Weights of a small mixture-of-experts language model, trained from scratch on English Wikipedia: 8 layers, 697M tokens.
Below are experts of layer 2 (counted from 0) of a mixture-of-experts language model. Rows are named router (the router's row for the expert), gate (a neuron's input weights, with its number), up (a neuron's input weights, with its number) and show model dimensions 0-255. Each number is 128 + 24 x the weight over its row's rms, rounded and kept within 0 to 255.
After each expert's rows: a language model's description of what the expert responds to. This comes from a sample of Wikipedia text that the model never trained on.

# expert 7
router [117 119  85 105 152 107 126 110  89 151 167 122  99 178 153 136 102  95 134 121 110 108 126 111 126 111 150 140 117 149  89  81 125  98 154 152 140 108 150 136 103 105 152 102 148 131 133 117 144 113 136  91 123 132 109 140 171 131 145 137 198 130 123 128 142 126 162 153  95 141 153 112 117 156 145 138 132 173 157 162 109 134 120 103 100 162 139 148 100  88 110 132  92 138 134 115 100 109  98 141 130 153 120 141 143 103 151 149 130 165 159  91 124  80 113 109 110 124 108  95 129 120 146 100 126 103  87 133 134 159 151 129 115 150 136 136 147 171  78 137 145  99 106 134 147 159 122  99 158 156  73 166 152 121  67 133 120  80 155 152 173 100 144 128 117 121 134  90 142 125 135 176 116 182 135 154 161 120 123 129 113 120 144 126 126 126 174  64 140 113 139 155 136 161  92 116 152 144 139 153 157 131 105 138 128 106 154  89 124 122 148  90 153 157 150 143  91 118 149 137 129 145 113 138 128 110 129 134  86 163 141 115  82 137 115 136 152 125 142  78  95 113 104 107 124 150 109 124 146 108 150 128  85 138 169 144]
gate0 [159 178 133 122 108 152 137 153 159 118  89 123 148 134 128 147 112 141 153 152 161 109 111 150 111 125  87  86 162 109 122 132 106 133 119 145 128 156 125 138 142 127 130 125 141 149  80 103 158 171 165 139 136 126 131 148 155 103 167 156 161 143 115 131 137 149 121  81 127 180  91 114 114  91 142  89 158 134 126 159 152 112 143 185 134 127 102 143 100 125 109 123 147 134 133 120 106 115  99 169 116 103 143 101 120  98 146 144 117 151 178 132 123 106 152  86  94 150 101 157 149 101 129 127 133 110 112 154 113 123 134 110 123 123 127 145 144 114 142 127 108 129 112 151 149 103 139  74 126 122 100 137 129 112  95 107  81 156 137 137 135 111 125  93 107 119 107 150 176 154 126 184 159 151 134 148 150 128 100 112  83 153 140 141 105 128  85 132 111 148 143 185 120 157 133 138 108 146 120 159 153 131 143 174 155 117 111 137 122 161 120 141 146 163 136 151 116 116 119 147 153 105 161 114 144 123 113  87  97 131 110 177 158 139 117 108 162 103 120  93 133 130 185  84 157  93  95  63 148  75 169 117 107 115 119 116]
up0 [167 111 119 110 147 103 146 143 140 150 148  67 120 122 155 149 110 132 129 105 133 160 118 107 137 109 116 114 162 132 151 219  97 132 112 131 168 108 132  97 171 129 190 140 119 155 111 145 110 116 132  92 139  95 140 137 103 125 158 160 119 160 171 134 146 123 109 104 177 131 136 111 128  94 125 113 148 133 145  65 123 141 190 119 138 121 153  92 155  92 164 164 130 156 137 102 163 101 119 168 106 151 113 137 140  99 144 145 181 110 136 165 126 167 120 146 125 143 121 162 158 111 144 118 106 125 144  80 162 142  90 112 114 100 110  98 112 137 124 152 107 175 150 131 122 106 100 109  92 129 142 150 126 148 130 152 107 148 122 177 106  90  96  73  93 118 122 123 107 136  83 127 151 104 108 135 132 104 168 118 131 123 130 161 125 147  75 154 123 144 149 140 175 157 119 118 128 122 150 147 123 135 127 150 127 148 130 104 126 147  95 102 112 138 131 143 111 129 116 151 139 139 131 141 126 129 141 150 151 128 128 112 120 102 117 117 124 114  92  98 146 137  98 107 123 126 111  95 112 150  69  93 174 136 133 145]
Description: Short opening pieces of a longer word, often one or two letters, after articles or conjunctions, such as st(agnated), sc(andals), d, p.

# expert 46
router [114  86 134 104 120 120 109  99 100  98 159 124  99 105  96 149 128 113  75 129 121  88 150 118 163 127 145 135  82 141 127 104 142 126 132 150 149 101 145 128 109  88 129 119 154 140 127 116 143 133 131 123 124 129 124 149 144 149 173 107 120 137 129 113 153 153 116 121 108 131 131 113 107 125 146 116 139 135 143 150 125 166  98 116  92 137 121 179 136 133 102 147 100 131 128  64 109  93  78 127 101 175 142 120 162 110 154 108 139 137 157 124 103 130 118 125 100 150  98  99 166 123 114  72  99 122 153 152 198 140  90 135 108 109 151 112 143 124 154 119 129  98  95 157 100 157 183 112 164 115 100 126 152  85 115 154  91  93 120 126 148 124 138 112 118 129 131  98 159 132 174 128  97 142 113 130 101 120 127 172 107 126 117 179  91 130 147 110 165  93 129 129 167 150 155 109 151 145 144 157 150 168 113 138 161 107 142 101 115 134 125 104 135 138 131 137  90 144 151 167 120 154  97 158 108 104 120 133  83 144 156 107  97 168 127 116 128 154 123  94 183  86 130 107 124 127 102 105 186 121 145 156 105 136 106 153]
gate0 [131  88 166 161 114 124 107 113 119  89 110 186 125 126  98 141  81 111 123 111  92 133 157  82 105 130 113 123  90  82 135 102 129 141 126 163  82 114 136 142 120 122  91 116 129 143  79  84 164 143 115 162 106 130 102 106 123 177 126 121 126 123 148 137 145 107 130 102 120 122 183 128  89 141 135 116 119 135 131 166 166 137  96  82  84 115 127  99 129 112 140  92 144 129 109 129 100 147 102 123 116 198 133 123 131 169 139 141 166 131 126 132 122 156 116 128 132 136 154 127 119 163 153 131 103  99 117  92 174 166 118 126 150 117 147 127 151 100 157 107 138  58  82 147  60  99 124 136 110 147  97 134 127 151 157 128 137 183 139 126 146 107 134 104 143 143  84 143 106 152 143 159 131  97 152 165 137 119 148 132 144 122 136 135 132 107 146 105 140 159 132 113 139 116 126 151 135  99 105 119 131 106 126  60 114 146 166 131 145 108 155 142 116 154 128  82 106 134 135 132 101 130 110 145 116 155 103 169 106 132 118  92 160 127 146  97 129 140 142 148 191 138 122 142 145 125 126 118 161 128 147  95 133 117 152 141]
up0 [161 117  94  98 144 140 141 146  87 138 132 148 129 101 140 112  90 127 133  97  85 146 135 107 125 139 121  95 152 139 120  71 142 160 124 187 131 141 138 135 120 123 137 149 102 141 145 130 104 155 176 128 141 157 174  76 134 130 154 132 162 114 140  97 110 131  56 133 121  83 124 149 126 128  97 116  97 127 154 105  88 178  84 156  91 148 136  94 146 155 135  75 121 172 137 153 111 139 103 122 113 138 133  87 174 167 115 119 107 157  94 169 119 153 138 112 114 129 120 118 133 143 126 147 130 127 115 111 135 131 113  83 186 122  99 127 103 170 129 165 130 164 104 106 105 144 135 118  97 152 150 140 107 127 134 145 166 108 111  99  91 138 152 136 126 124 133 148 126  93 104 151 112 146 115 107 151 160 116  82 162 118 166 159 135 147 143 183 121 167 170 129 139 125 127 147 102 131 145  98 112 113 103 122 109 123 141 133 143 135 123 112 117 122 145 107 134 146 127 159 157 121 149 111 158 186  89 159 124 129 171 118 130 121  87 123  97 163 121 137 126 156 128 151 159 132 115 128 151 129  97  93 154  85 128 129]
Description: Given names and place names, such as John, George, William, Harry, York, California, often after the or commas.

# expert 15
router [ 86  79 142 105 138 119 204 113 109 142 131 142 117 166 119 110 127 111 115 133  86  89  94 129 148  78 136 131 135 130 114  99 113 128 146 106 151 120 166 152 106 111 127 125 135 118 139 141 144  75 173 103 136 128 102 146 147 169 167  95 154 128 134  70 125 116 103 113 104 137 143 148 124 136 150 131 121 188 127 157 118 137  98 117 119 140 121 125  63 123 123 148 113 123 150  67 122 127 116  82  84 122 118 115 146 147 129 168 139 134 171 114 129  84 119 102 132 143 125 140 128  90 146  78 143 112 139 170 151 159 128 142 115 134 146 111 117 146 119 130 140 113  94 145  97 127 173  92 132 122 121 161 145 108 121 173 126  75 133 133 144  72 146 122 134  90 146 108 137 132 135 142 125 138 137 162  88 137 128 164 119 110 156 187 138 160 121 127 163  83 126 150 156 119 138 150 152 128 173 128 115 160 142 142 165 154 187 113 142 114 130 116 159 134 108 147 135 125 123 153 115 155 124 154 114 137 112 136 133 155 138 105  86 167 131 168 136 115 136 101 157 109 149 134 138 142 101  95 150 111 144 148  86 147 119 145]
gate2 [ 99 114 110 169 114 124 117 123  99 117 132 119 120 134  95 144 180 159  95  83 130 101 143 141 104 123 119 165 108 134 143 118 157  77 136 127 127 148 138 156 105 166 130 128 129 132 162 119 138  95 133 172 172 111  90 124 126 138 116  89 104  68 122 117 132 103 136 155 110 189 129 131 127 117 136 130 113  87 144 191 117 142 160 102 150 156 134 146 153 154  89 122 120 109 124 178 119 103 138 128 137 137 114  99 145 160 138 169 144 133 110 147 117 150 158 139 122 143 147 156 120 120 218 136 140 159 158 149 144 126 131 122 120 129 158 143 123 154 144 144 160 156 105 113 101 145 130 140 151 134 141 113 132 103 127 143 108  90 113 149 144 143 120 109 152  98 135 115 131 183 171 133 111 108 138  93 114 148 159 159 119  95  85 122  94 138 140 136 157 118 112 173  87 125 113  84 156 106 151  98  85 172 111 156 162 129 156 131 135 134 124 154 110 145 127 136  83  71 141 157 143 143 163 127 133 139  91  98 157 127 129 101 166 123 139 131 148 101 115 150 127 134 149 137 109 169 146 134 133 162 139 151 127 144  71 119]
up2 [163 137 112 158 152 147  98  53 137 143 136 109 131 146 117  97 125 165 113 167  97 153 138 133 128 160 104 163 156 124 106 143 153 139 157 199 101 141 137  86 124 129 129 148 182 115 118  81 112 133 121  70  68 138 109 151 153 139 134 150  97 113 140 186 175 105 162 123 107 139 106  86 118 125 130 114 125 146 129 147 105 128 104 132 115 121 145 126 122 143 101 143 128 157 119  71 167 127  73 143 138 142  82 128  87 130 134  97  93 142 135 133 163 127 138 111 139 143 166 147 110 131  76  88 123 124 152 141 135  88 158  80 109 130 156 149 118 122 128 133 120 148 133 122 129  95 109 118 119 119  90 148 150 142 106 136 134 134 164 126  84 120 106 141 153 124 106 112 146 112 110 143 126 170 133 159 142  90 102 117 144 122 150 135 129 168 164 124 126  79 165 129 135 102 108  96 134 121 140 128 148 146  99 117 139 112  90 142 119 127 145 133 162 117 129 161 147 109 126  82 121 154  76 126 118 145 193 162 121 100 111 139 142 114 146 133 102 131 127 153 112 138 141  99 125 122 105 140 143  82 125  96 125 110 129 149]
Description: General nouns heading a noun phrase after a determiner, often followed by of or punctuation, such as game, club, condition, term.

# expert 6
router [113  79 131 102  92 123 133 127 114 126 130  82  90 121 108 154 177  97 106 133 138 133 155 129 120  90 147 142  73 124 154  87 156 109 139 129 147  99 178 124 127  90 118 114 140 144 116 101 111 105 145  97 123 194 119 140 140 152 129  81 125 193 132  79 118 146 126 146 109 134 141  68 160 124 147 111 143 136 136 141 129 144 132  75  92 153 119 147  89 116 108 131 138 172 149  97  92 147 138 139  76 139 120 122 123 102 141 106 136 118 116 130 108 133 135 119 132 144  91 124 140 112 113  89  90 152 130 145 165 131  95 142 110 115 138 100 125 136 116 110 118 124 113 142 115 159 111 117 162 108 125 143 153  79 119 142  77 131 136 162 133 128 145 121  89 132 125 110 154 118 167 128 126 139 127 117 122  89 129 130 108 136 156 135  96 146 153 113 178 127 118 136 151 116 122 126 136 161 141 166 134 128 139 117 142 168 129  77 124 122 133  77 125 167 132 186  97  98 156 130 139 198 123 107  76  75 142 112  86 138 147 118  99 128 129 135 133 145 134 103 122  84 168 107 117 126 113 134 133 100 150 119 104 133 102 159]
gate1 [157 141  96 133 124 153 195 126 118 142 116 130 129  67 149 107 151 130 121 137 138 125 113 137  96 173 162 115 108 122 173 136 144 159 153 109 136 118 103 139 117 147 157  96  89 124 118 131 135 144  75 122 101 110 111 138 139 134  60  90 122  98 161  68 137 114 105 120 132 123 112 121 128 136 120 122 149  88 129 151 122 119 125 139 154 146 148 147 110 128 140 162 131 152 125 155 129 106 130 137 135  81 132 121 135 121 126 145 120 200 114 111 118 132 167  85 150 123 105 125 123 114 132 123 101 113 149 124 173 127 123 117 140 125 132 107 129 114 138  82 145 157  52 112 137 133 143 142 118 102 172 131 121 171 137  99 116 157 170 139 124 152 115 186 114 105 125 126 139 110 121 133 154 151 135 115 135 146 121 160  76 163 157 113 135 115 121  73 131 175 165 166 114 124 155 125 154 160 148 114 163 176  98 117  89 107 119 147 115 127 170  79  91 172 124 134 117 139 168 130 149 111 120 135 143 116 129 116 126 140 135 144 139 107 140 110 123 176 126 123 121  97  75 136 145  98 146 109 101 123 130 127 119 131 200 126]
up1 [141 103 157 129 156 110 110 119 122 136 130 125 162 162 158 154  62 148 138 115 133 130 119 126 146 125 112 116 155 129 110 141 121 150 126 140 137 147 126 120 119 109 122  99 156 104 118 138 119 153 115 125  90 148 158 158  81 141 127 161 118 175 118 155 158 104 121 105 173 134 145 124  79 101 131 112  88 120 138 125 129 149 144  86 133 141 117 137 127 144 143 132 109  73 142 111  98 139 126 116 118 101 119 137 130 105 156 166 120 160 134 139 150 112 137 127 142 134 144 122  81 139 145  99 149 132  92  76 105 146 143 168  77 123 156 115 133 121 117 157 112 107  98 152 123 139 148 127 113 111 141  91 127 135 161 149 149 116 179 125 132 119 103  81 153 127 109 106 128 112  87 124 112 118 202 166 168  96 108 153 129 158 125 146 137 128 156 123 121 152 156 183 149 137  93 107 121 117 104  57 106 126 115 178 148  80  85 141 152 106 133  97 135 123 125 120 102 121 108 128 147 143 129 141 145 123 164 154 137 122  81 141 128 128 122 128 135 153 201 175 152 106 148 127 153 122 118 158 181 138 128 153  95 172 131  76]
Description: Subject pronouns he, she, they, and country, region or city names and their final pieces, such as England, India, Wales, Korea.

# expert 28
router [123 126  88 116 106  88 166 135 117 122 145 106 112 175 104 146 150 119 138 154 119 115 121  87 156 115 139 145 117 145 143 117 139 149 141 122 159 105 127 102 134  99  88 136 142 128 124 108 174 112 119  95 112 110 116 152 116 130 135 101 150 136 111  90 108 143 134 142 138 132 173 107 114 157 146 145 112 137 145 112 125 127 124 105 110 122 135 178 117  98 121 172 123 144 175 104 117 109 166 127  89 152  98 146 143 127 160 204 169 161 138 113 113  99 130 116 126 139  73 124 117 108 139 132 109 104 116 129 164 146  59 160 131 109 141  89 127 146  68 115 107 124 148 102  89 114 149 126 161 171  95 136 203  89 107 129 105 138 119 140 136 106 127 118  99  86 152 118 160 150 132 153 146 158 109 143 142  98 135 100  70 107 139 163  93 148 147 114 107  89 121 174 154 126 129 132 150 155 177 104 116 163  85 135 134 147 126  92 103  94 126 109 121 139 153 184 118 115 128 120 129 142 129 108  97 141 160 137  95 177 167 130 121 139 113 118 137 135 145 158 142 133 127 120 126 132 132 112 136 118 142 173 109 143 134 117]
gate0 [152 109 135 141 138 133 139 126 124 114 163  91 129 112 112  97 156 125 106 191 117 162 119 148 168 145 136 102 191 107 144 112 143 132 137  74 104 134 124 133 135 136 161 123 152 107 143 146 115 135 140  88 138 133 154  67 130 144  90 134 121 141 126  70 113 136  81 144 100 142 119 125 112 115 141 109 150 161 133 129 118 130 192 104 140 139 144 110 103 135 163 122  80 146  98 127  92  93 121 104 132 151 112 148  62 172 119 161  89 107 165 146  98 163 159 163 113 119 151 133 174 109 108  89 144 110 141 160 106  92 174 114 141 119  69  79 132 115 141 130  74 151 131 113 157 149  88 136  97 123 126 169 118 130 151 110 110 108 138 159 174  97 146 109  89 102 135 146 140 139 163 113 125 131  91 143 129 122 122 150 139 115 121 144 125 155 167 109  92 148 115 130 140 105 103 143 118 128 126 141 129 168 116 113 123 122 120 108 179 142 122 138 101 136 117 119 127 134 149 147 124 165  87 129 116 128 133 133 106 121 127 128 165 156 151 122 141 126 115 177  70 135 120 140 151 120 128 100 152 144 168 125 148 129 150 135]
up0 [ 81 150 150 119 101 132 158 150 115 133 121 124 114 137 118 108 144 147 168 174 156 154 106 171 154 156 108 112 141 123 116 128 153 106 126 116 113  93 115 153 121 161 117 133 129 148 113 105 111 134 108  87 109 149 114 148 110 149 122 127 152  87  89  73 115 126 141 127 133 107  94 152 120  81 162 111 130 179 147 123 142 106 112 116 148 145 120 146 145 142 152  89 111  86  61 114 165 121 120 113  90  99 134 121 173 123 172 137 133 121 123  86 172 121 166 152 113 101 151 120 145 137 163 122 139 106 147 129 135 147 103  94 108  70 149 145 136 120 131 145 156 157 156 135 131 112  85 119 124 160  95 173 108 129  84 101 115 122 113 104 117 137 125 128 157 152 153 137 114 118 159 118 107 157 136 123  99 157 130 131 109 113 125 135 147 115 120 135 121 109 152 130  78 110 122 119 127 147 134 140 156 166 148  92 182 123 156 125 155 142 113 122 123 110 111 127 149  81 189 172 106 144 152 166 135 128 119  74 121 138  67 124 133 100 142 137 142 135 156 129 143 106 103 105 103 166 171 184 132  92 140 115 112 102 116 109]
Description: Inner syllable pieces of longer words after a prefix start, e.g. ad-he-red, ab-ol-ishing, qu-er-ulous, Re-actions.

# expert 31
router [104 131 113  75 167 131 132 113 120 107 134 121  66 149 111 158 130 128 114 142 123 126 126 107 134 103 153 133 101 124 121 128 106  95 167 131 127 116 142 110 130 116 111 137 153 139 146 119 142  95 123 114 155 149 128 114 144 126 131 123 126 161 154 133 132 155 121 175 130 165 136  90 140 185 140 141 143 137 156 125 143 149 110  97  98 141  87 167 117 125 116 142 140 154 151  74 102 116  81 131  55 139 113 170 136 155 115 120 150 127 130 131 138 128  75 107 118 161  98  92 128 106 121 121 122 110 181 161 160 121 131 119 146 121 156 130 113 140  97 111 150 114 110 163 124 139 173  91 137 149 120 128 124  82 116 137  86 106 132 169 156  93 177 158 111 136 164 107 159 153 153 151 103 144 123 159 113 169 105 143 140 113 129 157  96 176 127  62 130  86 126 142 135  81 139 120 136 149 116 145 164 102 110 124 138 151 109  94  66 103 173 102 115 145 133 144 104 130 139 110  98 102 106 157 108 120 126 135  78 146 155 137 125 114 136 135 176  99 159 132 136 109 136  80 115 117 125 109 154 153 138 143 106 157 144 151]
gate0 [156 123 127 139 115 147 129 129  80 109 101 139 154 122 129 143 121 128 113 136 136  94 106 119 110 123 135 166 143 118 129 124 150 139 110 144 188 108  94 101 145 119 142 128 125 140  77 169 133  88  91 121 119 128 160 127 158 121  84 137 143 104 145 105  92  93 120 111 129 117 158 145 143 120 109 129 169 119 104 138 102 115 162 149 105 134 155 149 151 138  98  86 120 130 146 146  83 112  96 104 159 148 138 127 102 171 147 138 133 115 119 130 110 106  84 131 141 159 136  75 145 125 143 125 157 113 106  97  96 119 155 133 139 154  90  98 149 161 156 120 119 133  61 120 140 110 181 135 138 149 129 145 101  99 122 171 157 127 137 122  97 155 162 145 126 141 137  77 116 148 121  79 113  70 146 117  99 152 141 139 135 150 139 160 139 145 131 136 133 130 129 137 131 154 126  97 114 163 140 124 151 160  96 125 130  76 157 112 142 116 132 154 113  94 123  93 126  84  99 126 205 101 172 103 111 133 118 128 116 168 151 112 148 105 133 130 153 120 106 158  94 113 147  54 134 128 155 168 163 104 159 109 110 143 144 142]
up0 [127 102 120 157 124 116 124 117 146 109 125 132 144 122 115 148 152 119 101 107 130 128 100 134 123 189 133 126 122 116 108 131  91 142 123 142 129 120 126  95  96 134 129 154  85 128 146 116 125  95 123 132  98 105 139 113 147 170 151 127 105 102 105 123  94 105 162  91 101 193 101 131 106  77 106 141 148 117 130 139  98 139 161 131 115 105 115 125 124 106 112 100 106 143 115 115 122 115 126 132 116  90  89 134 122  97 103 145 146 115 122 159 146 110 123 169  94 104  84 169 145 157 151  90 166  99 127 148 150 149 105 127 146 154 156 137  92 145 124 159 118 109 115 120  98 124  62 129 103 129 149 184 126 140 199  69  97 120  89 154 155 112 168 140 110 113 196 127 104 137 115 168 128 144 111 144 126 133 115 119 103 125 120 142 101 139 159 165 125 115 129 179 161 115 172 100 117 107 128  83  90  93 121 149 115 163 153  91  93 102 106 143 150  95 127 118 146 153 154 159 105 123 168  96 149 107 135 180 115 111 159 128 140 115 107 161 141 137 167 117 151 170  97 148 148 131 136 126 124 130 116 129 119 133 127 114]
Description: Inner and final syllables of non-English personal and place names, such as -ović, -ski, Ingj(ald), Abey(wickrema), Dehsh(ir).

# expert 22
router [121 121  87 134 100 122 154 103 124  97 134 120  92 149 139 145 161 144 107 122  85 152 130 112 141  78 152 143 111 167 106 128 140 111 174 118 153  96 136 183  82 129 150  83 156 148 145 146 170 155 176 132 140 165 138 124 143 127 160  96 149 150 136 102 125 138 124 104  68 141 138 158 154 110 124 119 118 150 137 161 116 140 102  61 137 125 140 131  90  98 112 127 140 152 132  97  82  90 117 123 120 121 114 140 127 155 181 162  82 126 140  87 120 129 147 100 139 161 137 105 136 101 130 110 119 103 127 129 150 135 123 134 183 114 146 144 102 120 104 114 104 116 110 112 121 132 139 106 153 109  93 178 142 103 121 149 107 130 116 120 175 124 149 128 104 101 189  82 113 155 147 185 116 170 139 119  91 120  91 132 130 117 149 132 106 149 141 101 141 131 158 157 111 107 142 141 143 128 111 142 141 141 129 106 147 128 125  91 132 123 144 150 124 170 121 120 122 108 149 134 116 121 117  96 147  96 178 126 154 126 160 133 153 157 135 125 196  93 112 111 159 107  91 109 102 126 103 118 117 131 180 131 106 127 102 155]
gate2 [117 105 158  98 159 161 113 150 157 105 160 155 118 140  98 108 149 100 124 141 118 131  91  79  86  79 145 109 114 142 111 107 119 133 111 160 122 100  85 136 157 135 148 133  99 159 143 174 150 125 118 150 106 152 145 129 123  85 124 167 109 128 129 137 121 136 129  99 137 152  83 144 142  82 165 130 151 117 130 115 132 113 132 142 151 130 157 154 111 149 136 148 123 153 135 137 115 135 138 104 140 152 121 143 139 101 164 141 121  82 137 104 145 103 144 145 166 158 118 163 100 128 106  85 130  91 177 129 145 103  93 156 120 138 158 126 105 133 120 142  77 113 166 123 113 125 116 179 181  89  90 164 121 119 115 134 137 118 140 114 160  98  61 165 128 130 190 146 138 114 131 148 157 122 111 123 129 117 117 182 123 164  94 168 135 153 110 123 121 121 179 138 129 134 144 116 145 130 119 141 137 177 153 128 143 135 112 130 169 128 187 127  80 137 110 143 133 118 111 109 119  86 182 146 131 108 128 110  85 141 165 121 130 106  84 159 140 146 150 120 147 147 134 127 126 119 148 123 124 110 110 150  88 101  96 153]
up2 [131 181 174 142 115 149 126 109 155  95 147 169  93 120 152 106 107 135 129 142 136 107 150 118 111 170 113 142 142 114 109 105 196 163 107 116 123 120 138 166  94  92 156 102 142 129 144 121 122 176  94  82 131 119  92 110 167 133 113 139 116 120 129 155 128 115 116 113  98 117 148 128 140  80 137 126 119 107 176 140 187 103  93 132 111 160 136 161 160 153 132 101 126 118 146 121 105 151 113 135 104  83 151 160 118 128 162  96 125 125 135 116 126  47 157 112 118  97 151 127  96 133 118 155 135 114 163 184 126 150 146 121 115 138 137 163 129 126 150 141 100 100 113 106 143 101 156 145 135 105 110 156 119 111 153 138 151  85 114 154 162 158 109 171 133 129 122 117 160 113 145 153 108 138 103 159 129 135 105 170  99 107 160 118  93 112 110 139 122 116 127 139 109 105 171 100 134 149 102 115 100 135 113  95 166 122 110 148 153 114  69 151  88 118 124 121 145 113 124  87 131 131 142 105 111 117 142  97 124 145  78 109 141 129 116 135 154 174  92 122 101 157 129 111 100 153 134 130 128 134 187 133 149 155 111 118]
Description: Word-final suffix pieces, especially plural s, es, ers, ings, plus the nouns time, years and century before of.

# expert 24
router [113  98 110 143 124 121 144  87  88 123 155 103  99 104 132 149 116 110 139 159 116 107 116  73 136  98 156 154  94 137 121 103 153  91 153 102 154 129 136 138  78  95 126 141 132 159 180 109 155  90 143 145  66 141 106 121 151 129 138 102 133 156  93 104 179 127 152 158  75 161 165 108 136  97 175 113 119 158 166 147 103 110 106 110 126 140 105 145 122 121 136  97 110 103 152  92 103 126 138 129 141 170 120 167 159 136 143 146 159 141  95 134 100  85 112 119 126 151 102 138 115 138 127 122  87 131 129 127 112 141 120 122 100 152 152 133 148 153 134 127 125  90 141 129 134 106 121  96 174 184 129 171 144 110 103 170  85 121 107 145 109 102 113 122 122 132 139  94 146 135 129 119  88 147 118 147 147 114 116 100 178  64 158 164 120 144 150  98 134 116 113 165 112 149  75 122 127 154 145 118 130 142  92 118 166 137 152  91 122 114 149  98  95 153 139 155  83 121 171 136 131 147 120 114 116 104 108 170 139 135 127 136 143 141  95 113 134 107 122 113 128  96  88 112 158 128 116  96 124 112 138 145  95 122 114 135]
gate0 [ 74 100  98  99 118 125 168 142 114 138 141 123  96 106 133 143  91 131 129 134 144  77 143 119 159 118 128 135 137 166 124 143 122 160  82 127 115 152  71 118 133 133 146 111 147 152 141 116 135  85 148 127 116 114 121 157 121 150 132 119 129  86  85 100 113 129  81  83  93 166 147 112 165 125 128 118 146 173 147 164 120 104 114 109 107  75 147 118 118 185 141 112  75 111 126 131 106 105 118 136 131  94 130 155 126 120 134 116  98  87 134 117 125 138 127 144 112 118 138 152 137 146 103 139 120 139 178 126 131 165  95 153 115 149 105 105 112 126 121  81 171 165 153 130  92 129 114 125 150 118 135 139 197 118 121 156 149 132 134 138 118 115  88  95 124 128 145 141 142 171 146  71 112 115  94 148 123 116 152 143 101 133 121  92 158 145 140 174 169 125 139 131 131 108 107 166 100 110 117 120 139 165 147 128  99 147 129 148 100 109 102 106 149 118 138 105 124 137 160 133 135 120 158  82 153  69 141 126 112 101  95 121 150 143 128 141 116 134 120 185 142 142  74  97 122 126 106 165 148  92 155 145 130 112  83 106]
up0 [106 139 134 107 157 143 134 120 125 136 128 103 144 123 155 179  86 143 106 109  81  73 107 108 112 166 119  95 129 129 125 149 123 126 143 142  46 151  90 130 122 152 127 134 132 164 113 103  95 113 115 114 146 137 135 171 150 127 131  88 105 101 120 119 133 147 123 111  74 129 129 129 115 114 122  92 157 136 151 146 128  89  92 120 123 129 140 192  70  92 112 144 125 125 149 122 117 154 106 151  90 177 136 101 128 138 160 128 128 130 133 137 115 133 106 131 150 146 127 107 105 152  62 132 170 127 133 110 114  92 100 107 109 177 159 173 135 141 162 129  79 121 129 158  81 114  97 150 131 121 136 166 140 118 127 173 144 112 108 115 118 142 118 122  83 161 142 152 147 155 129 112 132 124 114 110  98 128 150 137  87 130 126  99 139 113 143 149 126 152 109 152 158  86 129 126 143 101 196 154 125 103  92 116 116 109  94 111 149 165 150 118 134 138 149 143 133 117 163 132 115 132 138 121 140  99 104 129 111 107 146 130 120 118 136  84 147 124 149 155 103 155  81 115  84 135 152 160 123 100 119 148 177 134 108  81]
Description: Short word pieces, single letters and unit abbreviations in measurements, chess moves, foreign text and URLs, like mi, cm, a5, www.

# expert 9
router [119 107 106  94 148 110 162 110 105 121 150 106  84 136 120 133 148 112 115 141 101 107 145  99 122 137 136 152 116 128 111 127 104  86 147 101 141 125 155 112 106 109 118 108 155 131 136 125 126  77 106  85  61 118  86 207 153 130 156 105 134 132 132 120 152 143 178 165 119 114 131  84 118 121 137 127 113 140 166 170 119 163  96 129 117 149 131 129 151 102 142 114 125 167 116  83 127 121 125 117 104 159 128 144 202 124 132 136 147 136 163  98 112 107 118 114 146 121  71 112 171 124 151 124 132 114 128 145 153 147  65 156 128 140 166  89 129 130 114  98 120 137 123 148 129 142 161  98 165 143 103 133 168  96  96 142 105  98 121 154 169 112 164 159 128  89 138 105 135 145 136 140  92 166 107 143 123 115 121 143 135 125 122 141  77 167 127 129 141 111 127 147 149 104 110 111 159 157 139 116 156 155 141 162 155 131 143 104 100 141 136 127 122 136 124 148 100 110 142 181 102 136 110 137 123  83 132 120  86 177 143 105 139 158  92 133 172 133 128 101 155 132 146 103 174 140 100  99 125 129 150 132  99 157 130 133]
gate0 [ 71 141 148 107 151 138  83 122 159 107 147 114 151 106 113 142 124 108 140 141  95 154 140 141 155 111  91 132 158 122 102 133 101 101 106 103  84 141 164 122 110 133 118 135 162 131 100 143 126  82 112  91 112 125 119 150 149 115 178 142 150 130 138 172 138 155 108 121 128 123 155 148 134 111  85 134 147 151 117 128 164 117  96  74 118 165  79 130 125 158 167 119 121 136 153  92 113 115 147 122 134 138 135 150 102 107 114  87 119 149 136  96 165 117 126 113 133 144 155 122 165 133 133 140 123  84 130 156 116 118 144 130 135 112 138 131 126 134 136 105 112 103 101 125 119 168 143  82 150 125 118 126 114 106  74 172 114 122 144 135 163 111  82 141 123 120 170 179 166 128  88 146 168 129 148 135  92 114  78 105 125 109 142 139 153 102 108 146  96 136 155 119 114 164 130 142  99 142 141 118  92 157 164 151 109 156 176 153 135  99 129 113 173 129 112 109  89 141 150 165 120  73 141 136 154  73 174 139 102 126  91 149 159 146 110 135 117 126 169 123 147 129 116 137 138  78 108 113 157 138 146 105 124 111 100  88]
up0 [122 145  67 103 124 156 137 111 130 148 142 116  92 149 106 171 111 105 130 128 113  98  96 143 157 150 125  96 101 103 162 131 126 145 119 136 146 128 147 137 139 156  80 109 123 103 141 110 113 161 123 132 114 120 140 122 132 126  89 100 125 115 145 105 157 132 109 110  95 131 154  58 109 128 147 131 118 166 138 145 121 134 150 111  84 128 147 174  98 132 102  88 136 144 107 150  81 101 156 105 129 135 175 125 145  83 199 127 167  99  85 107 120 172 139 119  92 157 130 111 138  90 121 138 156 146 124 143 132  96 145 138 117 126  72  91 103 114 166 170 116 130 118  96 188 114 158 143 130 153 119  98  79 130 133 113 131 115 123 132 132 129 130 110 123 159 135 156 114  98 136 127 152 105 184 128 115 144 119 105  84 130 147  83 146 127 138 138 131 138 123 142 157 163 111  85 172 153 127  95 110 104 133  89 131 156 133 120 130 112  96 121 148 145 141 139 103 156 123 141 109 134  75 136 100 121 103 116 130 117 151 147 121 113 105  86 164 131 154 118 133  66 151 123  91 137 158 112 110 140 147 137 146  85 146 119]
Description: Word-piece syllables early in names and rare words, often right after a capital letter, such as G-id-get, R-iy-adh, Mel, Grac, Bow-yer.